Weights of a small mixture-of-experts language model, trained from scratch on English Wikipedia.
Size: 12 layers, width 160, vocabulary 12219, 32.2M parameters.
Training: 375M tokens, 5721 steps.
Below are experts of layer 7 (counted from 0) of a mixture-of-experts language model. Rows are named router (the router's row for the expert), gate (a neuron's input weights, with its number), up (a neuron's input weights, with its number) and show model dimensions 0-159. Each number is 128 + 32 x the weight over its row's rms, rounded and kept within 0 to 255. Numbers have three digits each.
Before each expert's rows: "comes after" lists some tokens at least twice as common just before its tokens as in all text. This comes from a sample of Wikipedia text that the model never trained on. Tokens count by the router's weight.

# expert 10
comes after: ",", ".", " to", " that", " he", " and"
router:091163159159113110120160117104181133113095175152129158121115098164072104103133143101094152108105106146074155145149102097103170130091153111098114160046136207125200108157174119155138062129121030168171180135115138126122094132081127089132130177086190073124133119123146172107056103168127178130090110131131126164080104125186074143109163138099142114161131137133135098109152106172125151134158091199088123128144088110191070119142122160070132164141119085150131157133140117135143111079157127
gate0:119088182153092145157153199160152099074170195101174126125158145117097145118147176116134141056143191056137142141143102154120204109091168123124160181106168093137145120130153111083126112120159093067114169102117144147116112173123132088085118132098151156108159172105120040150095130113108195137092166127107078142098139147117078152139081162159095143104112135101174147102136118153154153110128136144118125133026148094131115086139102157124110133142097199149117126112071144166090106071131100
up0:148108078134099139145133201146149110131134146163097078189137137148141144173097124097102165083121169134170112083152148113084180164145178122139147131124117124187057109169150108090150101140132113118176111136107096126122087140067139064093131161153093152139116139072076158126100063143111196158092158072121086128170119153139163124143159124143133126095156156166135163105044153144142086099176183074124081145107151078123151140161099191097133072084152101156102091097113162109152152122185131
gate1:145078200148192089126083092104108123161117089199108127119140128128134104094128147188093161154071153165061122092131084157119201087129139173195124152160177179111166158137105154130109103098142188087105112121124153100108116088166132114146101127114138150114119112117124137156139127188158075112123078181145177149160120145142117086125071150137103143125172141068161129118112096164169176128141128070115106083079072131104120141127135032150183138092173138084124130128150125122090112137177136
up1:094126167138138094098084143107144106207140128231130136078161131125112116140157131203127095129082162149091151122152115166119155094083105155178081152165132130111124182183112108124107194109091255084100105144131133085155094126140174155089114147108090125141123112129113073105197181149133091122112128148145145135165117126134119132072146166105145120165124204115113177128123124143138164122121146121095117086119114129098131161087086085171181150070162155108148109160092135115091147090154112
gate2:140191186133140153112126169106053134109121155091165111139090120144122135137146144129168050093102197151108133164194066149156138100126166139111142119118097131110098135160137112113168059171098081154140065110144053113139082143139120117079166143133107098169154159123117118104117194103158150111103124183111118193097126111074135117087142104117128116127202182104085103185129162190169169116084127163113084143119100135132158068108118086143124181149124134157117128165080174151137176150100139
up2:176126147151111134123058145154103128155103153119141147163132148171089147119142126068128098068155156126128117114155129172157137113084195151118129111133112131140130124163117126141174130103115120100150110071144189053137112177103133143175167199096186153190079091163050137186122113128166107147126144175106124147138147157140102112146101083124088146108131130154048121171238147094119138135101152119132067059151124163089138084112117087123165088145159124081097075089100148155132153111146156
gate3:158169137129110185181127110104122204072111138129196157178193110108176143118104129193093150153074167167138141102133141162133118139155139122176116103134143107121157166158122140114162125131144156083123107097135084164171158129169088104105106063153199104148129136102095058079126144129177109126095127089115139116126111133166132069115137071117138104131123158125128119176154097160171143108129114160126052124112161115159100096192136122083162158131173144105061104106103185101054067107140092
up3:078057145112083180149050142176134096145073106166122132128065147135131144127113163173125096108164082151126120113161104108133137176166140069121121175135171095127159094159126151102176159146154150131119095092117055167096132131134150128205157083108141176194117195172158090100161129176094165090155183133124114131106125130168128163210166094157154141133115120124149066109096137089117117103157132159175138136126130097108097104123115065120065127149130078144129141156123130143163119176102072
gate4:128118148119171113092040163108112106146110164120155095179114120079123105131121154102157108117166094151168133120086133125147147088176118101134101225118129164194060176100182128126089117051132169147112143093139135090088126171116135146130153104112114138127130108154102185142180133083158144116106118115175195124116151165149192063111105095130132097127139127105226122102108152149076157147154187118090128104119120190109121119137089068130128139166108139108061101136115086145147089131113069
up4:143076070176139084137154120122170134119104178149146106128155057129097150181151147142133150099068134139143094104163156129076157125197175052086167150111107104100138169126136116119099139105095157147144087113142102125120136159157164139117094066120136071096117088176095077108121123121150129134137163082187125148155120106147163064083129184118053162066106123163140055155161126126126087193150057150113142185147101095159116177161142162134164137079132159092152112097113105126125154144141143
gate5:179167077121166157107104086117089117108152169110175141110155102118120134163155119161130141124135095128075161106052123152120193122106069120145067146141165128150185116147111097121143084148137115167129160154192070195133105146105141159154082153119134108135127119151164091109195130188098056097170121146072159172128103120167138109122173135100167095120172104106169117064100167153165194147110125135108106081087120116113129193113189163091118153167138144141081148184167136083119107102150120
up5:141151142150170138158136160186168127163115144115106196148072137096125165138128189101206112094103180121148113146119148129117119101085071118105117145098086162155143182100118118152180128172137155140124089174089131130115123145177183136076075164143125154093169142145160189119127166072139177180145078077131103100132128092138213197125124127122159125124127106151140089076058106104135150059131097110141183105122168100146150133074104114135105114116170196133171129146127146103100135076160115
gate6:179133171154170097118150164125113145070148107115127126120123094087108098112111093155134190061141128101118144149128127102127142104109175115067144066124140118124072167119116108149153154075117140071131123147197115116066136095107072149132125134162150137092097146094112097085165096075139064170160111089150172198154118132095141154062141114154084096103146092105059118142125078162169094143174131126137089165161137136088170200106132150124103129092178098110082087121173126142072088137122190
up6:207100136157105122165140134100097203078159140123149102093219157078114125144109169167166114099108150122174151154146085162129172142114139134126127144107101136112086106138097143148200099137153128103135124125180091117109115145221156121128079120169166143190179179157149146146129119084178186139089084107133163163156086082142137127115138107128104118120110047170127134053106155145169159132063102125145175091155106106111064121111146104124135093104113115085154136139129096157114187091147146
gate7:116091190164163166104153064183220125115125131146171168117147092129161132167139111128105061101131138124103108118178124123134125100141144023084162159113158120155169149134170146161142093169084141127158120146144092180075138092139123161143145115123161090066081148117146104146195180152194106109110134144141140158048129097147081141165121113090138163094133121137167104124091103139191098102081074136105126131083144130101166140116083184101099136131094113170104109136138111153149131109199116
up7:086124110085156103131107082120078175076144172179125127075093165164131116121142197171084125108131150153097144144117128137083127154076149163169065185133082164112102161131079145167122118135177066115158155134137132105134118151133125123115102145124145132167148144158162167083090094162136168139114106135119129156096095159145088179119104116056195156180115139117103177084153138104110107156196141116110175160163184100167121109152187117126183102110143184101130096078129111100116103183102211
gate8:132121150106139094133139095158080124100080100162135093163139113094151109208124105086120116153099105132127132088166092124100144072087143108182126092140129161143165062135128098064118135135189077170167191083113090101132139076101104135113151113092092120144121106150135167072145143122140186122115138164180210128072141077145107084188171141121106181117089166144151074122129075136114135131140070139074118102173141176144106182107182157185112130118128119169197111159108137156152111103109123
up8:115097098089109087136144104081162120082164094139144159083063172166095093184134103177160180109163108124155095124040127135088089203128125061104131177061163139150146219166140158131124138063114152109125124135179111123127137138162090113113120135132180111121142102162111128153107112133078083154187124191080115139131164113145127117105116083114094088215141086122114142070102174162182122158111149106152137153112144098144145136112114089141120112162121106140142135093089139172106110146184121
gate9:124153142104084068129132084092101142087207110115114134185137129138116158095153082064126109152176136157128117132099163143108135110150097147086041107157153167129150120106137156193156144144125136085099134182158103133162184148170092068118110108124116132140091115087073123155094107057128123088175190139091104121128128098117140090148178109150181178160125136109122136166097045139144122143148138130132143183080109134177118152129148148096119078123133121135033209118124095120101159078094133
up9:123167172171118139124132098112098168048145145138125071199207126105137140142081127083129115098130124118108146154119120156141174093141081057149025074097112161180196100117164158137101133139146121122152149147108151074164182175108161067085103153126132122120158116076116123132141157095149112102105115123073098135114176124183128140167160129174144162130128149125081161088072128140146160137152086140135138163142102194180129140131126096089144131141112106127057162194122133139065113135103125
gate10:110180192088124154114159114105085170176116155052173098108132124067076161112158161137115140135150107154152125101162094147139175096134076137084134217174136090095136133109102128094126072133113123125085102137155129077141105185175077160103189101097150114138079210134183134107130148153118080132116125106131146147091127161128168190150108128102190091114156135095140154115129115184070172123083144108084110125108103087114087129155095146120083142108184190117120146096130135093157075123145120
up10:109165096156139154164112176121140109129126158141091114129070097150085065097156133151130097167167139132106159199142167105105066149139152144108143145134113135031119123155118091171125139154129142141122079145169142140152120157129051122105131186127101147118071129123092148133092053171141127072155153162166170134170130215156129157192180148084182130139154137122127115101150117149111138193121148156116153203110124104161117107129108112102129097116124163095080077103187151178172100098078164
gate11:086099159164108135114126091101076152141121095089118109120143143155146107141168158109177099167096173109098179169116064123169150158137122092134115180134118112128157080116078092142138186159121130128114219127095151123135143100108140125084143136095118099107129179100118121169056151207137101108116095123199165145113093179110131071162108126119145132094078208159144102111151159103175131152148123099159144064122091117135147095165063167068157120192145156139152127097090121154133159059096097
up11:153164154173100120113117106208103150155168121121112051151165138115090144174176105137163126172193184191206082156125103080162155089171152085087121142142152062167112116136167059051094131106107170107110123181136163137100161080120136129102156161092120122083100129149133118127093137145176146157096150153160104101144107158168175142109108104110135139066133160160167166103141108120148093126120145148104119117136180173110168202121125072114166122101121141074100131127139109110132098124102180
gate12:102169151149122142051073105072113114100167094089108140102119100136150149135085148171104131122158126162145133115152119061181181123065148130182137164096095109112134160101141105130125134150093090101141124148120126138096138164111120183128143111117114162080100138198172118153156161203118069131112149170165176171116193102135094072120083131130123214117117107105126100141145094144096151097086100060129136164195155153169140078105109127155089173203127109149156132141084167071101126108161115
up12:085145112162133176082097158111146080124119062106164123103084097180114077090103153111133104134112088149131117066149099126136182123094078150162144164130129055124146137132113119157106101098121182139157121159108117141102192163099101169075144116118109100093135125146172128084140134173149038124168107109144119134123150136122146061139108090146124200157142071129117120149152142161140108134078053088077078128169116093144181103085104159100080162150135173166122156170056177160153167135155114
gate13:089156097163096134082166122096096109110172143143134139134197122146128132151125079149102115108103095121142109137117183191108167153165161167151139109138089164118120128103073133163097116120145138162059149170118135107126148149155128177141133161118153194080029151145152159087137119120080088120116122093084203100094101144138133085130172098190152134114103163123113079149218162090129126096156218120091074116195174145141141138149127157171140089154125137094119169135159112086075143135108116
up13:111091099119156131165133098170118140186130122100089111149103128120165144161111109148134081125142156096168113171159087202193100103114099085078188134091164125131168144134169136104158184128117101077164097119095165165181094147132110161093144148168179140086151150167121038111109146111144168174151135215132111169116135091132153055200082156134101087165105126163130201107131102093123074141071099107126116132120120082119163082102101124105117089145111072122147098132107155110162110136116126
gate14:142078154099127137070110201128142124167151028075117085160145082114118150162122152133163182116139128108125158092131072149129075121134089095117135177160123095112140172152076171159077094201093167106091126180142124127100123153075121118184132090104099132163141101124125150148121167134097186067159173128124119147120138155130172111181156128148125168129092132122095116134133113102078094094096116110107149055108085185093166031127072119135083148091137114149136088113130119111107176128140135
up14:160156105051136155142138101130103118120132130143111170107133124109151106170189176090160104111225164176117142123179099127116097095140116084107075164116154187106122122121135138142153110115186181138165159116120185169135118163187074111135083080115115062105148112184152132165123105128121191133161132164137079105160148085084188181114112152132167126123126118156103171198134179103144193088116132122135096130130179144106174073126105095098173138165151075126128128124089142129117140116164064
gate15:156204098133081133153175147087119120108089116142146107072199182184125178139149066106063117103103167112160120155157109175114109093196126125099079116111137116157128133090143156110118145082113098126138085098114134143076082099139088115125160167113160121134127108141103100126135098125177160128091124135180096093117136103165106169169122122098157139197157164163129170075146108136098108133119135122092086106134201107115110177082158179081163083195139068155061147108110151079118111088099109
up15:055139157196123175117089084147118185100114150118157137153060143139091094217102125151182155140141118163103112118173182133184146114121132068068141180087157095130172110140134153161122098117138198115101139133106143102164125122130151134159128101126140099150094173178155126075112125142143106141151117142169100173074174077092158110090128127144097116107115104160141051123127102144135157141132109135114157144112052136125104098133136090117078151080069135080116167179110112202161092132162173
gate16:084121156116129106113096140104131110127151142114092099117074148186152138165153129139124167123101098229133152116116142093117121127187109153136147149147101105123136099105099078103115100089095146068103139193143093165129120125118173115107061122179189122232151144149178152105098123131148152048107107152117138125117078080113171039150147110148091069143154091144180159115133134077097089131125155063134133131136092071140112142146137114149066132142133104165101218162100157107144138132111136
up16:138162160125114108167108168115144064117070152136139077147151160148153183143128121141186155084104111153127074197110126127119127114189126120080200123106075126096087127083157072048111143098105109100162078130120107116172096111120095173110070142159170155185105134126137136140121111118125180089139120138118103111093130121117173131148182136127081104095141129131135143194142214113125117150114115058124126135089084119157116121060105104187126108144111086127075173147127196144196102161150135
gate17:148137164073135124142078129109116096096110158120152136107111105075173149179137157115115092164150164110168148156108090137153132145164135197106148124101116106094137131102169166084090095135164143141120045153125131102105137098091140158119198123123187100073118081121145142043131139064156062132147097080158162153135131145162120106093157148102123149052093109113087133155123123164130158146090098155097121174082083167106140140127143106135130054172114145107114163078095137179073065162063162
up17:142148110098116120145157098123119190091108112150083088124150131136174085098189144156164073162092090115117078125123139164076085107159128130137087112148168135150193134178127161086150142139123125174126057125105115133142194141126109139167097132175161154140158072102089103117071116094114091121112133171169102147095088189110158036169132171166136133139174192152076127119130072126180174126153133098126106088125156133106079145118120155095136128072129179121134229090143088135136141119118124
gate18:140129097106088137071160140204108127121118146112147154099123134128118059129097070114091155132194123096085153194183101161126098150057079112135176114143161144112145146098162164175147093118124119111117077149133132148092119102166124151112135148095104120072162123120128124118067097150121125169133157125190102100169145071105117114134121212168094105171129113082170085168160120154127168127105112172115141138152148136130132127252139127135126130176138156065096174139093110089168150144186161
up18:110102154102119120136102109124128068125149124135069109139120097106149063069138141072112152167138091095124141191143107131174132147142130119109153133149072118113077128055149145148149103150107142168135096099163114124159102203142161111097213085114197135167143188204148084132125091095127134134178101153071194125147160099173135105128136151104129117167170098197071104147055141135132116171066145110141102135164096169165170093131147125171153095156118143127122107130164177165174120115140144
gate19:146130157102070183182126155103136143134155153118122075139143131114127113129131116136157079173082134171154066207078129159125128113127128103059112112135112129132112111165186076040121148153127143188178104126158134120098137126083127083141143179108157131141150084135112127138110121100117055121099134106115039157140123105152124097072193113101164141095216132129150120110064145118064126117087111115132092147045121094177122110159159178109108198135131168140144136115107115102107127092152099
up19:086155100138037202131138140136196115151092128141135123167132164186125091094080122144105119150051148083113102139118115125138102146112113083118120125153139113076099071127171119125128214129106160121125147134107113120090121127082173072135118174085177140169152139106121076188111114126207132112167152076115118069180149130202116133119153114130153094115141158123099112092072128123092131110143058069123066089110076137141134122159142133117128120103110128116097127090131116138145116074177056
gate20:113111145146101115167146180117139131191180103118041109109078160159087148106190138102056104103115137107097119136134146182130157115122147088136094128084114130133087147156153146132127133056108120117136133134066158115152106158081155111137133160106144076151092127148131155098182064167113085183108076091130139127105113116176153153162127218096134081122123149124151113135133048107126160124154091085168154139133160100114164185184139155143094059093133120174118105113112115118140154180169050
up20:118112137128115125117119148124132164206179123096047100129150139080092119114152126159111097095101191141142080081155152146166145059124099105171106091131129104117099182176129157132148144079113135116152106122098109131137124135150093144118175177098082078179125158129175083093147110142139096196173120158117135124141105124145116156139137210219125092107125104160153160170122125068141160118126114103158134109098159120132180205187135175102104130139164079190101102144116110158119143201144069
gate21:103093129133101073105093156092135124091132113118162100086169163144143165156150120133075144147147084101155138131167158122190098128136114097090142170219123119179113102142132126119122080148099070145096155063175110157142093135154165147105111169156124126116127160171109104141107114176121152096125119165102155199163178101138173103102197093172123071100143145123176154134135002129104120170170108117128122127121171132177150070122140107179146151171141112139174137144143057179152127141106101
up21:124090147167125179159093121131132140050123148139078172144141120070069133167092138131149141152161110138088078139102071155146160137176179168172156103123134139072147138156083144126204094116106120045141154133126127141075087074146137122133107128083156126127098112142169104150136097100129190218138160089154125136065102169088085105116148126096143161119136118149166123144126148144137121154091136115131131171117117061158141173095079193189117143148112098111142074156105085144118076123069175
gate22:107157116129134182166111147113074113122132058100075155076130151087160103168103153115150131093128152111109114088145129125167079175130179132141113122147125182138129139103162075147123095153150107133154149108118167132208057140142131134091121167141068122158153124177137123128158096170166203104096148106128106113154102185152117176139116180204126094168205091122098182092125095143183113129152168128066141136167153091114115121072160110065104101157120178117085129106174075149117165152132156
up22:106093166136178109110093110093222117123103075153130147121095093164102134126117119168112151103089111114065182086157138128088138117111143101150156106058164133112046106126121075131145134135079113155022126103078130198107141082158144130128108147180166126110092111120107103076122177106157060119128138111152067115152152113162126070089180116154116117136161117151174116096130184174127116143125133059143145113112116173130127138133106147140094150120132122101199140127169138106138159140172049
gate23:114144118131147138139156138151103109209143136165135052145194153086142134105133118123130131159126190160157103089171191130136081084161126144149133027131100059213094136136154166170094160166164090147124111205134091079139136140143177107118128105149082154136087100125128136105116147110145104092137090146100166108098140182160187156140103094117154124134136097182185130150097108091162115188066123119150175107094180143160101088109153122159151146119093112076168111160123159116121141124169125
up23:182143140095095104061142089139130125126152094149067133124166118103096135130191120165182203129102125117146166129151156100123155103122108116063128118102114099167074133171158069151127132098154084183166111143124120101141161118108121060064075136108159062123037136146094121086118190116105118102181140106147079171160135162188089081135132138192102121145135120117149139123109110144139123186135104116113119111148124081163121116130135072144142120064108133134125166173169091146142101123210078
gate24:169089151199100130099123131139185086144116122163102164166109111156152134117125149183136053096088189102169120074056109109099122143111122098174125128132083092217113147151113138076125145103118167097142049087122089115109142157122107105140063159160114126128171158083125081116097151161112122076142125092086112176187098142128173137091153111116136108137073086133109082085157082184117148170113127149156149111108128117168102099105120173107121158116162110147164133161164142190144129083073166
up24:162091162149147131117178157122175149132067097062073193170165093134080169092097109082142111177117135150128111098113204130111117111160171112092136191152180141131153107120107185168138121124126078180034089131123140103170187110107151111134143155129121104148093169092135153187118123140145099126165117134106132102108130164167172112139165071175107072137141164143185087156139104112111136150110122146126109072127121147103110150134112121117129112063087138084122075154146084139222148119097123
gate25:112081134150124156113171157141124206130136143111147149098148147126118045165136172140109125112139077130069142144187124132123046153117127135143166145071085140115141194095096097132082094125136087155108156080098105122163147058090083149126216142136169124180103112099178034129101112138075135093129122086161127144108145129108164118082101147147112094113075159107108177115195147142107159110097114072130152110077126082165111142129104164126178102109112095126136139131122082087115092096084106
up25:128124141145146045127150130180117194171153116103155127078158127098176107188105127086115126100133133183118091123137129167144046126103135110132158127096114136118107142038120130139100090102108109157163154171077143113057159088145117097148153086130137098114109123109121069157062134102083135134145168115189077111156074116073173077112099131139154122104077131082131142115145106096117120119116138081187146106127127075136146201114105192092161101109149097059142128095095091067149105105107122
gate26:228129109142120145110106097160126081175128127109099101121103167158162093147176075078158107157065095069159166126151136194116108100135143131129120123127166104145136103094147122109115137152222148129135087142129097161143135159121157132150163120074189131083128123159197156104087141169147106114125139141197126088144126078134167122093131066158140141124079175165167104101093149109161086139114094123174097202150085110078155100141149183109146082146123150077125112095159080098109154081118154
up26:105183097132158102114111077143054093137070143150155141098094118128116118152165119118147124182096094073118155145130143159127083103130186106124084116084120135128148068108145133118128124170231152144148078143131097076079195154118115114141119074090197149058174131101119203152137103126142110144120154135170112141172102075145151096135146138126110133129117150134144138141171090100180123093082135101138090097151103076080135140170100152120192105168143135086165105090150078143101165066105083
gate27:109152118136143102143130108166119147119134140135105111135101124145099128173100147198096148142111166168159111103109174120112184151151121143140164147119174085131169133088182176032094135093168051167158150121099161064110115124134117102142168144126123145139207131107140149142130150149089108102137134160106116148125136169069126142092141114155185150175156108183128142043125124175126120141130135109115167082137133169071059149150198100118075128181083062150174129083109075165128169098094104
up27:110110107128127160136168097112102105115136151145143102072159151171128160162039181081081178167165145141179114128123070193164164156105059136106135126086153134125149139076166169112133091124147080146146196133157173070121109111116109138134120120146148118147127170145153198185165095134125113122095140160133129160138100157088097140123193146146157098126125174086121139103147102143097139157144131174144106115076083189120077192082141149126113146138178142162135164128063146077169101054162130
gate28:134104106197137102117109130126151089095107115122094148099185110133155170109078112116140126095158123104211097134118213105119079157155101179117150097118147101191119154094117144154146076194109092125096115081085074155105162132146125106120151163153072116130096081222126155148106108110121078080117150159081161124169147158154079128145082142106090143111075137140106103114146089135155149140084144104127111134181159137187064114112144112152160085171123135141176095147156150078184175133161086
up28:129093112110118092102195074128178101123124103144079189117140160174063184107134157142162135111089120122207166121073156103106099148132154133117070142158144144109188124216135172147116110161134166133075135080100168092125133089132139151121137180105123134182129112098085140123114147131127137129099149107182116157140096100144105143193098119086096113147130164126135090097112117115205110085138102145183174169130130093142085110065149087112119123096093159150120171190100100103195178105138084
gate29:164120092107086146135150151135170109194117106111156128121116065165102122158148194092155143104108171126181108095110190103136098092060118096106100125171111121153163155161072131121096139079115165104157121165143134128141125138176109103205169133126069115078157135099150092144070078139123102110102099170094166173054094165130157148120155135082038124171106086180042144068098088142133107107107124143118111142157157129089125136182137097133141142096130159108139150138101084141128087159101106
up29:084138135145071124121093075131136150047157105143095083072210144169124134118155137105128102116167112182181119149103128200123135107115130086120147123114164137116089072144152129185170109135152066119100132107091139178105084124066159130080138145141113092071115164105113130142103106113113168188130164119141125121157177091089157097121122090151150107103130160112136165154112190185100131145134130118063165161117077133115155100143111164150174168179109157110118151104060174095131089047166139
gate30:135170162119117174174128114134102154176179080059138116103107092131175120123149152118144146111129203134178150108104135137180154151111229129165121123142086158086149143107158134148171159109204165108179150104111120123169129152159123079099117155075165175134223179151135142114102122175070180124128089143097115144153202118104160133143106118104153137150168121130113136098071105069139147151173167135139137115145162159077095085121112116117109132148127167171096124115102136158179200099106114
up30:155075054117181069150143144160085118122122162144117170155172124088063121151154105154108104161125158117137106114150183073088166141169076152103176108157169068147133155159149114108119133137128153150162151123161123108136158133162135188111161051158091128096099100119126108110168128089147079187135122076145087105129092156102134124069182129118166139169129097119095166137094112180181120080148137145107095139122153124178162161122143110157179131121097058148142114107133126102080047158108203
gate31:157105127124071133123170086095129123153218098091116169117129126156177035108081122091111084151113100152138143176138128070121177160176125107128120096133136181125089095118133058109123094120159141112093109168153115162130140199145131099149152091203135112119139106197168126107120091192145091126070102092067168127144100140135166126074131164124116134165151114100132104092118121117133097155150087115156110120121077147161104123123129166131063142101126132179137204147200083160124148116083094
up31:124124130114089132095175114150143194139183087088124165073129130087163127136093139141160140142095068199139157123146157140132129146134162103124133150154147179172096117120172134113167116120094180129100092141136154169125122152102065104121120151188166148188161124102092141109101105115089111170150141166099080105123125127169183130154102159174118141179136141171167135056134124132064115113191130150155156121135088152099194146190167187141081180109076139101182114174062140175116122073143145
gate32:105138127138125159116117113104073159121111104192129173113138130093094119148161150121134160092152141168130152089180098084151135141137075151190138128105118055172129147114059068129170142162127118169107125115104175126169134104087148091103143148075157103169125099148121198117105116095089154174125153098145177065104139129177146148116137120156070147143082146113191134053087101165158136130173117095136190117111130155122115158102146056083148094162070131191137145173130069136113146142053138
up32:167100131102090098152160155140166128119182117090124111123107147158120162119090134152075113188086096129142084160094125151065176106139148108077120110155178172155151105174197111134141112099113107081121096147110120112090075160144138148173116129157138109102115138063115111132133138164141119126151120159117071218126087077082133107207123162110184120116190120147122136143191133153098091104138154177111072133142158156163109134150110141175066178081190116109078147127107183118137086063161121
gate33:138142107165181119115087158120100110112170148113127092100198140095132167104154103163112105151118169173105079107156095197116162132135162123128147050071154132122166085108112104138081131076122130147081088110099111144156140198142131080120117159099051102144127154159087114142151088097146126143127181109124134033125107141120051092158134153136085058154159156153101116117170129124164183173142139150076112106148156164147117086098088094108118065110144140174100082138151194136092127123108146
up33:174147172198118104146057123133107119105133145113209166138068135124124167140115179070165162108143141092093162093115168095081122098100129186132086127142085112144113140171109071119118106171091089114159124115178119162136148137169132123164081089125120088132161102163174092064094180087119144146104113156094110108203170192136106140194139134089113110122099126112083093137103098128157156114178151101165162139076113175130123126136114140085128141159099132172111114150160140168099123103037092
gate34:187175110119122186125137125115163131174073078130193184119100170130091126185152140170146116127106107183138137126152140134093162101136078047093130168076187112208173057096170090094114087137107163144140110150097134152060094130127067135144146133075155153158120097041120076174132136115112102171111178107176111133067145105162120158121120116148171121162112141126163135113162119123144104109125092127101112129187077074118113092128100149117092116095167125150114136105094142101112097146135119
up34:121136107147089134152123132109147137130123130103146134165100221158103177185114124133137112087141101186101114110151178156115125118163186158097079034118120174125114198084154061125108125115122157144072080119172095128087184180116154146210157138137154113153145175110167137125203062077123104123109165131133118106108131111187058109147103154109142109094112153110116099135100145125116129161098168099191126142145131128130159174156114179141164137150118179120079153160068113130131135151092084
gate35:133102066154078108124160180106138122149133122107074166105160124114093063178112151120178135123108128166123145113172136141149058087122120146071109106177071124140121090119111179164120086146102096128122157154147161157120090140086116134162087104179124077053122128125121186153148056116124145166117151089134063160157134056117127153153113176073085153160074119131136175118108099176117117080136110129179108172183113159133173108100137125143123107076097130168095110094143106067149147092060109
up35:155150161126154110124117104105112121134110124142156154155130162117160128122138132087137134114136163167125092083123060137089119159103126131136085115097110195097188132054144164162124173100143108161107154112099098166113193150129144126114160159176182071183178131072144083133033117121070134104117159140159130166126162109163166128124069123149153164089090100090078116163070079128114132162170120123149147163086112178119136157125177090146110096050151114116061080048111137112104135094107134
gate36:136152104137137112111169098188063143163104150122187095142088136124154131144132158158113163077128164101108103126157095174094095177124137097102061132098105142132070165140103159170115158181095094126120091083115064164160156169160186114122093076153154126152158163129103169048140136091105094096108119106133117107128132130185102109138055149168137120228154126173096168141089215147148121132183164157133184106133133125116138157076148148093106098150116162104143120100106107087096158132152115
up36:126171169107146175105063155078175076138117104158170110120145105157126103127126078124152150099085131169162154133091124141120129137139110134168151115132115152091164142129124149096108083055118114158137072138106163087127131117127077080139126155078099176131103135112136136238104124142136125098156131119164171093135136131087129158162149077089086129111056197147179124163175112084156201052155072111162096139135170159159089125100094117124128150116101137113106131128194216120112149084140113
gate37:091100133149216112135159104143157159146130178188125145128164096102182123110119118175167163148155109119151098130117133075125124160136129126168124107154134121168148178157115136190132178137104115165089183109136105118139157106155102203093067104129077072123103122089117164091219137157122178132111104135108094105102109116139140150126071132137103106150136188143127130133116134141096156145108066160181166129161099156183202159090139083199113171079136176136177133067167158087145099134136153
up37:131104117134145111174125097074103163074174132110104158136160094143173131120160112151149122125158195183133074121116078171115167149080168176089145133104117040133142128111181150120095096123082120111084130090133169066096176151142130120093088056153145135066164154154116105132125098146123169104116091121081102164180181114124124104145148119136156054116108160131115094189125140124113138106122150187128145116156143126090089165169106242104152122131178116149106132048104145152121143122103135
gate38:162070148182148150096087049159156095166115161119106120115183140115122117159165126085136179138105096149092124177163105149130191100095112111114062142110147139109118184068151154104190176154128095118183120176136152091129124114102148109067152206118119131166105123124138184168104122135144149104143072156133138164097144109122123146157135108127108112136148095169153136159120108160099130152122109152112151095178208145168106090086160104180082164195132108205185124168115127184136100150091147
up38:193155199110111205100078138127079126102161137095113091158118169117136158142101190088100125160054111137119121107051102140141116120074132081142128067134101176145140162098152190149109159101092136160145154188160098122121115107132119109116101136181133157129172172141106116117146147114092170176142166128132121139079143071122152093130099120125102101123168103091117115111129104111137143114167066171103143115066186063100069174145188107101147143119168189109121131157116152136142157055160138
gate39:160137097108170078101130128131102139108159131135115096216180164095065070136111106139145203114202153140157149145147223130090146125197075124123161110174126119118159039098148169165085102159159096122130077110153159084211119145141136100116163100144105122078102124166176126156089139095131114148143148109118092124122155155094125114133124126191121157130134113183084130117139120093130141188163132162130098176178135135207103103115081162144110132137113090145162111157136128117169120094129117
up39:138136109081177106109112108129122143151133089075118157168164147114103136096120136075126139137097148151170141166159194126145122135117127037111112097141091061153129066114098137139069100175112129157129141105132137101131176137095080119060168101099127152083174128139179107150107144096153134177102097092198134064131158152131110135134130147097102196135083169135130083111170146075141049120154132083154113147159105179139036171119067118091114180089137121116109117133114120128198114123087110
gate40:120128134112117100161117135095128177094098163122132118099131197136118100195141153121096038121168120133138134124143132145093089071154187161115175148108159129100138178133095166158081128078159143089158128139166174136146138098164115135080197129108153161111100183164108119177146083171168089141149139127048090139153095123141145104125166090100158112161176169125150112119158140149086111136123126090079111152132117101112118105138115154126147133181096180126060150172128152117151064066090234
up40:116121164148188123164134168142111096117098121196144102082145139168193072102188104135170084121132114068189128142170145122069084118071085146073176114197151132101098159086125140187163151120118197128071100127153148144127150125142121142084146094149101083151105130106092150141133111127088088058146109104135173122127109140067160117147165135139124145111135147033084108101118089144136148148108114131094148140136129132131197109089122149195099107158093148096171138160138145140071117177158144
gate41:071131139147107095116134111091084103147151142116118104080168162110101066153120138137129127158171156180115158144083151108121185124141085153091111186081102156162152131125077157117120130153107112132046091127134175085125091142116105156147144107172136096184150133141149148123102188107081156165072114116085109162134152091183187143155150136066126064104076088074089142147119021115113192159137104112211137125129147143183143105108148117113102159111123075157136131126140157124147117188144110
up41:078097102151143083120150129106085075118143161126093067105186096115135085162104120157117140164193175122127165131078178093100160158190060155090154154092107183123184157140126163070123111140135134131081095118156177112118112132131106142154132097155116123184159177136143130128082165118116149167068104105125128140146138124160215130128146132053119024118106116076099165143124055101115197173118140131179127123122099152156153136107146124113089138094109101154107116134120121140091113192132153
gate42:157104122123111090143057141116129094145085164105097152121141129127135135063124108143095143109121109185169180075193169184132146161120130178123150186103083130156119049092103125149130091129114086102142176130152134102057152095090089125112102143116156120156158082120148179191133113131085099113127138090218128177124128139108079101183191153095134145118117114124156120138155160132077168099056147109125110136121127134139037096161081068131139110149111157116157167108172132134125149095095181
up42:153133163087157147111139098112123097132124123085200109185172104136149162105096101095153161123183128128138149149123148156073218086115152126137100127161092158100135154137115165073118093119162160139213087077159105126159137162150151156143089154102119090155117127181101144106127180096074075112176153113158106130137133144114094127159105088104175193170126132136096084058148133135169113089114158111092109104127116099119137066152122170116135170140115133137163086049137076088171126160187065